config.toml
d_model = 384
n_experts = 96
experts_per_token = 2
d_shared_expert = 0
attn_scale = 0.125
init_std_o = 0.00514
init_std_up = 0.0206
optimizer = "muon_variant"
beta1 = 0.95
decay_shape = "linear"
Below are experts of layer 4 (counted from 0) of a mixture-of-experts language model. Rows are named router (the router's row for the expert), up (a neuron's input weights, with its number) and show model dimensions 64-127. Each number is 500 + 25 x the weight over its row's rms, rounded and kept within 0 to 999. Numbers have three digits each.
Before each expert's rows: a language model's description of what the expert responds to. This comes from a sample of Wikipedia text that the model never trained on.

# expert 4
It responds to: Opening parentheses after names or measures, often before dates, countries or actors, plus name particles like de, la, van, en.
router:493499548492527483514528490484478481510482520520456466502520500479533494489524484539465460498498530563481518489497499481464529472464488500518539501517510509511475524493472505527552463494464474
up0:478472502549487464525479517507497449498476493527442493533507530443478510494537503474507462510465463490455521487504505458437495537528478488509483454510507485481508516496502444476483525490497495
up1:469528457500522494542491493516454517515485441465529487495504499510483487491518490528496476537463489520489501515462497470502500496461495478555510511501487466493496499505488502511515561521495525
up2:515534475498470485474478498545488481511472544528484537495497491551502532495503493541456510512490494505516515473507487514491511547534496501487509508470523514504520438512461523526543533488501454
up3:494500494509469521539582521527530527486485502489527507468518507493496470514508479548494509440516527473481536490490520471450456510463502468506481504531490463521521539506483490521504497494505470
up4:472492546537495481519529471494477502470524508531517543484524497470511470487497508498545528477486479538498541502487470490466485497519495512501508487436517476501481488511495501537535512484461460
up5:462532513486540545524499519484518509520476530502513506512477554472542492522495492547495487464511477493530467506463489537527499533487510512501489533539500535500478509463451521514480513501446519
up6:473516523467482536536516558509478489496520497497539519513498531507536483495508470532498522478476515536499505463488490455514500520509489502501546485480452524539529507477478492454421502506555515
up7:534475485511494507530533496506488510495450501544454539501487515568502502512499520521506501501473512483465518508498525464478519460506505477453468518525487525520487475497538494497510510490538503
up8:476468488489519488516445517501491480499514514524478525488501499478538477514528521481521570491524469577474524529523474501455471510492394498487533477487493490561569476539500480530463486497500516
up9:541506496497512513487521478516508484500481488531459468500460510513505509480538504536506510515496497495537485504537515516496495496463464489505501491531507474484522527495442517510513525446505496
up10:477497548537499493493492476543482492452461509524486482526507504480529504491496518528512494458472487490502562488514480511465488495459495457534483526490487552517486491505519489518548489511452494
up11:504499491512445561513512500525516480504496499505511479442523537526536523476517523465530446465496514477503496485528484477501499500530472489476489516539525474509505498486516519517480465496489513
up12:471485486449486508504469505535514500437501497491490484523490512497481522454483521565475472462522512474522462520467536456561529491507542521542505474489515502506517521501511505531530498438498522
up13:455540532519520542531523518503511539508504497506489463544511511474521493459495452512505517521500492545476511488513520489482481472471512519482519502482477549506500467469463484474488532530491482
up14:546510516524553490488509492508493484506525477503511456522519505491507512490476499454456531490467533546512519470470504454509479493499508518489479497525492536509487494464454514480513464531501530
up15:530480521485514508484512482481503473479513469520488475494476548487485484527532526521514479537465502475477471509503495487490500524532530479506483476498484454509550535458515536500489531530510503
up16:548491528486507531528523467483493491496477455515500509480494510482517485447505522529499519502453476485511492536487492504494524538496507504444549503504512463513517518523461486495521482511463511
up17:486498489477517531467491513492513471512507521487539553514489518515498488497518514496476510507477485507518486478481494510453510524494511543523474491499543430519506448443504512520533500510520507
up18:489526463470467510493493554502508469468499493465488451485491484508522521505548500502490467448472525510520495512527540492485461505479533479479509525552511481463465482461533477475494508451518506
up19:498461485528516559487516524464528490478467497505469468483530506507517512534483468552546461483507489534504521505490506492458506494534474480482501471501484508541497538478462537508510464473488520
up20:480526486478497494494487509477502503485483529509500538528475487456466516524500512503520520511515478511498492468522458503514492532516531498487517453488506475518468489460470495516489505477478536
up21:482462513500488489530482499465526524489497497507484505480527534510513502471483515520543489490551502491511504471472497498494478459488449511538494478484523490516494484513512497486527495502503508
up22:527502522499482511549505462504489517487507511512474532487484496465463519470490487516491518533524480510507496490528462485486520495528506500481511544544536529500507532504487507486518513550460490
up23:512538464558519496532501479487521516477497550508539498528508548508494503548484503520469529453535481459465451503522519508493492444531484505479528477464499489498514532487488482496533472538495467
up24:495498459503491457478507523489504520478527470522496455526546519550480473475458477514510498512499494545516462513550493498471485520503485508504502478468447512490493549508498552490470482533499522
up25:531497517491520437475471466511509524473517518540496485456502503472454531527475526544536482569493540538479499532474480471503533487494504524511500540524466517511490518515513457471524470487459490
up26:519542478505518500518503498541485526455485507493503478495508475511489516482507469512526538489558456508472545488505507515540500517502501489502525490536493478522508496470509443509537499543501509
up27:473461462498549446537501490490490489520536505535497531486524526461507466539499515535544461499475530497522523457518528469454515492514518508505480483494556513456478489502488529493511534448534480
up28:483474495474521498491527524480479483507466558491498478483485541490527483532544440504511463464516517547524494505491472484477480553525533492512488529548469467488462484499516495464506492508506463
up29:475529519548455461516465483472522513488466501522542519490509476512495551495533505506467508513482492522491482486505492486482499536521466496476514460522504538491495482470508545454504448502512482
up30:477509533549490499496530542529472486525498544505499520465522485483496522503524488549502440425532468505483540496498491484493476509526477514488507529470550547502511515535489519494467490472470511
up31:532519477530507490520483534477526493511493526475480524521495498471501527530490525515449494476533548488526471463466489480503524488507540471518493478515451521504503471460541458512502513465523498
up32:527499500520507494485514459463443519469498500502492484486491496495491509525513518479502509487496517504458511513497463482477541466491513494492535469521531479453518486484521491506507500467492527
up33:479542567527502527513466497480469522510535507463514455490493488494508497499500496509507515477507499456499524481496478470484497546526468460481480502485556520497530486531496519524527503489553442
up34:498471462488545532521507500579498551461509518484509493468542503551498497498526480497533513472463507492498487537518511505507477487487511531513509509526513569499474485513457467540496475504534464
up35:488464505493532561475508503497511485481496514498473504544479469478474505497495511499466498429542502492523564495533518555447503466506493469507557536495502530516574506493473491506533442516487480
up36:528544520562494437497499512525504499479507500500504528526492525512511481527508519541489463484498471495522484503462534476534503499514508473527487478514457520474472526517463470508482491512533486
up37:477446530508492476557483525482553525500485519511511512497509511470537436505524509472507494504476549497467513481535502486469436515473499501500522507497459491553497505459462483516527472489525496
up38:516472519501491499485476480434477530498518498491518483525502514457472494582514521496480518506486514459521483498540506490495535500502513508466538491524557499524510474515500537477495502473537516
up39:493491486488511477506502515509501482475515477500459487472498524520502475489506520523479503477531459570487525499459522513482522519509488495442495451509493472494468503489501515501481488499478489
up40:516522540486523505542547507547461532485512519495509526475502519485522459509484461520500475473487527510512537449511538526499523477498502500496454471494479530454485506487460503507535482497437488
up41:490496518475495503462536497481504508523456483483481538534473473506492515541566510482463521447475492503507498473504449509522493499473523423506473518494539511507559516504448499482465493522540485
up42:480519509464533514508535522503463494548478492457477482490513501481488481511479478496473512509514510519505489527480499559512525535496478482522455508482500497496448490491520460500477526566520466
up43:487502552508531477499461485494515525469527501543561475472512499490487514480471495523498472533489491515477518545521461504508519507498495463472493463484534510547494497525497500541495480494473514
up44:478521502486495487525455537494506535526465505503472548504513501494482520501494528498491499490550489503505508502500497475454503451510474529457509446477561511517500454528467500508504494489496474
up45:499480504474508513545521501518525489491536539478501521526531525489484475488521443477469478476451480529503467499480502524446506521510503479483551495478516500483475495514440532516504490509505464
up46:532499475518476569488466505478449519513479484514521426468511504476535510513511512504496514477544465494524494508486517514486510491540501515539455490466549518492510514497533537498550520482516481
up47:456527531515458510512513484532498539519483502530479493472525491451477514457501483519500503450488499464487501478460461478490504476504509470475558481486507515522483491523491495508502491460474456
up48:486512477487506533483463531502513453502491483526497464536510531518507491522508489495498480528477531491493519485484512480488468495462531503497463495499506521523491516480541516460542542478516480
up49:513562480496498536522558472486514519515454513533498510484492535502494526537480517534493468472460509505531493487487470491532513466543513502489515465476458566518511491501477506522519517533479499
up50:490488517531497513490524470495500499495512497468459431490500507475505492496477473521509484521544497464501493484504509507496508504527552482529525535506495531475523504507510482480542499479508478
up51:483497493455535505454581471492474514544524483504513469503510522481509496497483469462507473517491501497537499529482543523492543506460540475534482503513538536510508502493510516462478479512498449
up52:489492481528512521532522509531508506467473514522524556457509471514490538461515434495511546523513518492520476511477518530520521518486480511554516516510484482492487481493505503499453499469490530
up53:511506530503504469512532519473554527483527475552487527456473501471521483497529461464484486508533509540517494523477503515550537519498532498541496497567442512523511529491534531517474526488496527
up54:525515511505519507493477485551527520510485473515493537502537486468491511502513472512513497459471520482506479468513533458506492493540468502481475506471489510497503501496509503462502540556496459
up55:472531497489524541472490483503508497495470487530498458516503496545496491526522570516495500521493515453492500506556479482461490490544491487456521512498514450503521460497511523523500496466519484
up56:473480474460494488476530468496478444488484538496551490500468486455515498520525516511485471530474511500527502493497535460475485482504502526521526557542497489502505485485517451470508461490475515
up57:478466503507465495520500525485508555467481481517483501507500519511528534485508535469480473454543512532515519474532516493497463502496511478514514523568465479485506490475474495479491485501499440
up58:485528513477480490545484449524473472499496545505491491521518444465491485526518504536476502472494488538508483488470494513482482481504514473477500500491507503457526521494506520511454488520539503
up59:518464472510511482507492504464481524493502479490496481477498484478501492520499513564481456511499502516503450521541506491482475492496500514537477540464480517502514504531518502492488491482499500
up60:480471483532487536516470515477520479483472499539472436556541519510518524508541504534503473535537479480504503531542469478458502528523471482494463502537519488476490468476489534539515508456480473
up61:475459539505472494506515492506540533487513526562531539544471518484477511509543482464448478492496500501497514512490517505503526507489521535501527521499499508491509465462479489485482552483479510
up62:547502513493467436497501505505478476511462478532444511521514495485516517537504510542509482513520491516489461517521465489527530489495513487473495454483526505519467499525480553500502503505481515
up63:504500484475513481448506514495474513506520502486499513446503492545505499520493508530464483512490486489468489508505498520457494450488521504500495489513481492511493466515477499480501497513504528
up64:503539483517530500504553498514452481516493445502536470522492484495535532528487450500502473512513504518460481476515519434495507500491478550491490463492511492509571543473524504522481487513469533
up65:492517471450475505536492426511500518434498519482525512483533520517526511534550491469506504503528495488500527484488542486487460511508503519515498482475540522478507507455500497485539512504483512
up66:503503488485471497513519538518522472493481521498512461513515499470484478489488493489442517462518520521486514494510530523462534514446506502514527512470478473467507475513492518523513474508549498
up67:533489509492482522497485498477506473496441490481496527473484476502510564508520527577509482494524502479489493521491478461477483486523494474468481483482463501500483539487500533441507499523498518
up68:503509513488488533498513548498521532466482537532515495500463545500500507509474530523484545519467497471496454527496493485465529485477451525538467466511484481480524505494536520514519519492529507
up69:528503510514540470504544480501480511552446479460489489520508514537541504505505510451503537488523506508486492487483509529491544514526501544511502450471494510487481495487494495527525438476486471
up70:537464533503540557531498501495505525494473518516493502490489541512479476495448497483521469489566517493492454481512528463487508492511511475477528471480526485487527518540515486511473518520531505
up71:514514503510493532497503486489497485502502520494492510532529517451542489508477492468492511512498505496460547506505446471466481480502524486467529477499467470545517537459538545483494467551486478
up72:505507524525473514526494459529513510486483481533513533516523498480498503495498523495521499512504473549476522479486451532457515485468509471493502463487476521516523530478470503459497451465561479
up73:475512477493505503505526496498502507481475494488534457507519538482490535493498513518464474506467519462460485500518507486517521515539496468540512450478465524517504468471512490457497513500471472
up74:458473493494506509505476517496487465573524470512484520532503470470520482503455512545480529536436466491460484460464492510547517480493483501509496496533511515512454486545467542505500475497511485
up75:448509547494500497513505521493521535466474478487478476508505486539528543488519487529488477453510523522509525564523513508479476526485502483500482478528518498529523514486492457518457481460498493
up76:496524489517482486497454497485502455498491545519476476502498500511475511435456432521476547488517544495493530504502522525511492497477457542531541482501496516529491453511502517473461483487504491
up77:537479497490517505515510496515475515503521462507502509531509483466441514531503510472515497454505458514520503517473484519501474504442512500538506488552528495472475492551515492446486518506485516
up78:482470482500493519499472506505482499497478471553483501536498481502486506523496503486480501479484521514467574505493509530468520494498557505512507507470532528491517470533504508533546488432504460
up79:502499489465476518498511501466528513484483514509482494491482513474480442497521487499480442551508498546500489511488526497521530509506438488491488523517511495509481493488507489546501498516506535
up80:524470509499498507469503499483501529523467515473478533530507512519511479492494497478493478508507471507519475516505508485504464488511489494519529525471469449469468487473514494496487451544483483
up81:490486490507517510471506500493493503535471520520529519481503534497517527523477473536524551483499493484519484493506520521514543477526477471490512541506528517541505466516498453546541522510483498
up82:567493517472486518480462447534502488495501498504468503537509514496515507493531505482472470520475486502487475505470511487472478495485519507509498468491515507495549513513513499512506520504490506
up83:497495497459515469514490500479431480522467485505480538512492537500510515532525477494495448521437518504543462495498525505447500531524504553531514516456488470539516511533464523499477516517487524
up84:532513466475493534503568478489485491499504476498477453493485514487494436443542501496562524537505429510538501514527521478506482519482485504529525514529504452487480466499472495499452480454561481
up85:454485507494529527463493515462503514481482522506515491488490492452478497487486518501506465522477477494487493492522489492466499479492453517523511507494502518478524553475501475513474500531513483
up86:465480542499497480522504463499509466537493516550473512494463486520517499476512496490471492499517493500509518494486479546512506523502467506540506533519507538519469518494462472507535477472467498
up87:511493479470478491477515513518483482510507508475489522506508573483521499477507530481537468483514511433517544498525527448499481456500514492537508499494529526512490517522480505491503511511497552
up88:502506521513479485526534503511511518447482522546485484482531494505526489523510544472521489503496510487530478502482548529498519518506508501492480519486515493535457570511521530525521504511458462
up89:486506505479518473488579498504458487492495509478464515478438485503474537514485517499508509478507535509516454487501490496478463509471511463501466513477512470529505515475507502515519495487494513
up90:521495510444487535506494434490467485502507459463464518497503504459464489517509546540518507462474491491529523517543501489513506501494494547521446521504491518523472493512492489436490519547471509
up91:481481508522458501488478475510486496481538526481472514485527500508507503504482499579484466500522506525458509484490575508460471509505511502531553456510473519484506534507495487530512540522498521
up92:484459514507514520482511512540481495492500480487456489521531557457547484490482495516494454470497490481474523536505495509549476494509485495549469471482494475505530506516442510509517540532500499
up93:483478474450490499485432483500432467532524512512498487492476488470543534523510471505520470485489491488460556553509484539458464495458495465525532472498513514516482470528493467471487508484517479
up94:539468498481494496516507505533493500497499516499520500498490458502460489484518512472528467514477483478514474499511514494507541551507491503518495509467486478426499534507551508471472474544506507
up95:531541505492536519489496510475493499490478492485479467527492472503485514462464479498486500491462502474515480460519489523539515486475507470481521470493508495499501498473531525502513519550545461
up96:500444469515512521552500493479467521457497485507472533522529535525531465514525546501529488488497506497522491510471498498478504507495466491496510514501480447455470498512466483488516510491524519
up97:468468508461452514464522536478568491496518471474524485499546483503431507527530507503497495486504513487531499508544489547512492533480490518500446449493507495500516520520491507480523508469484494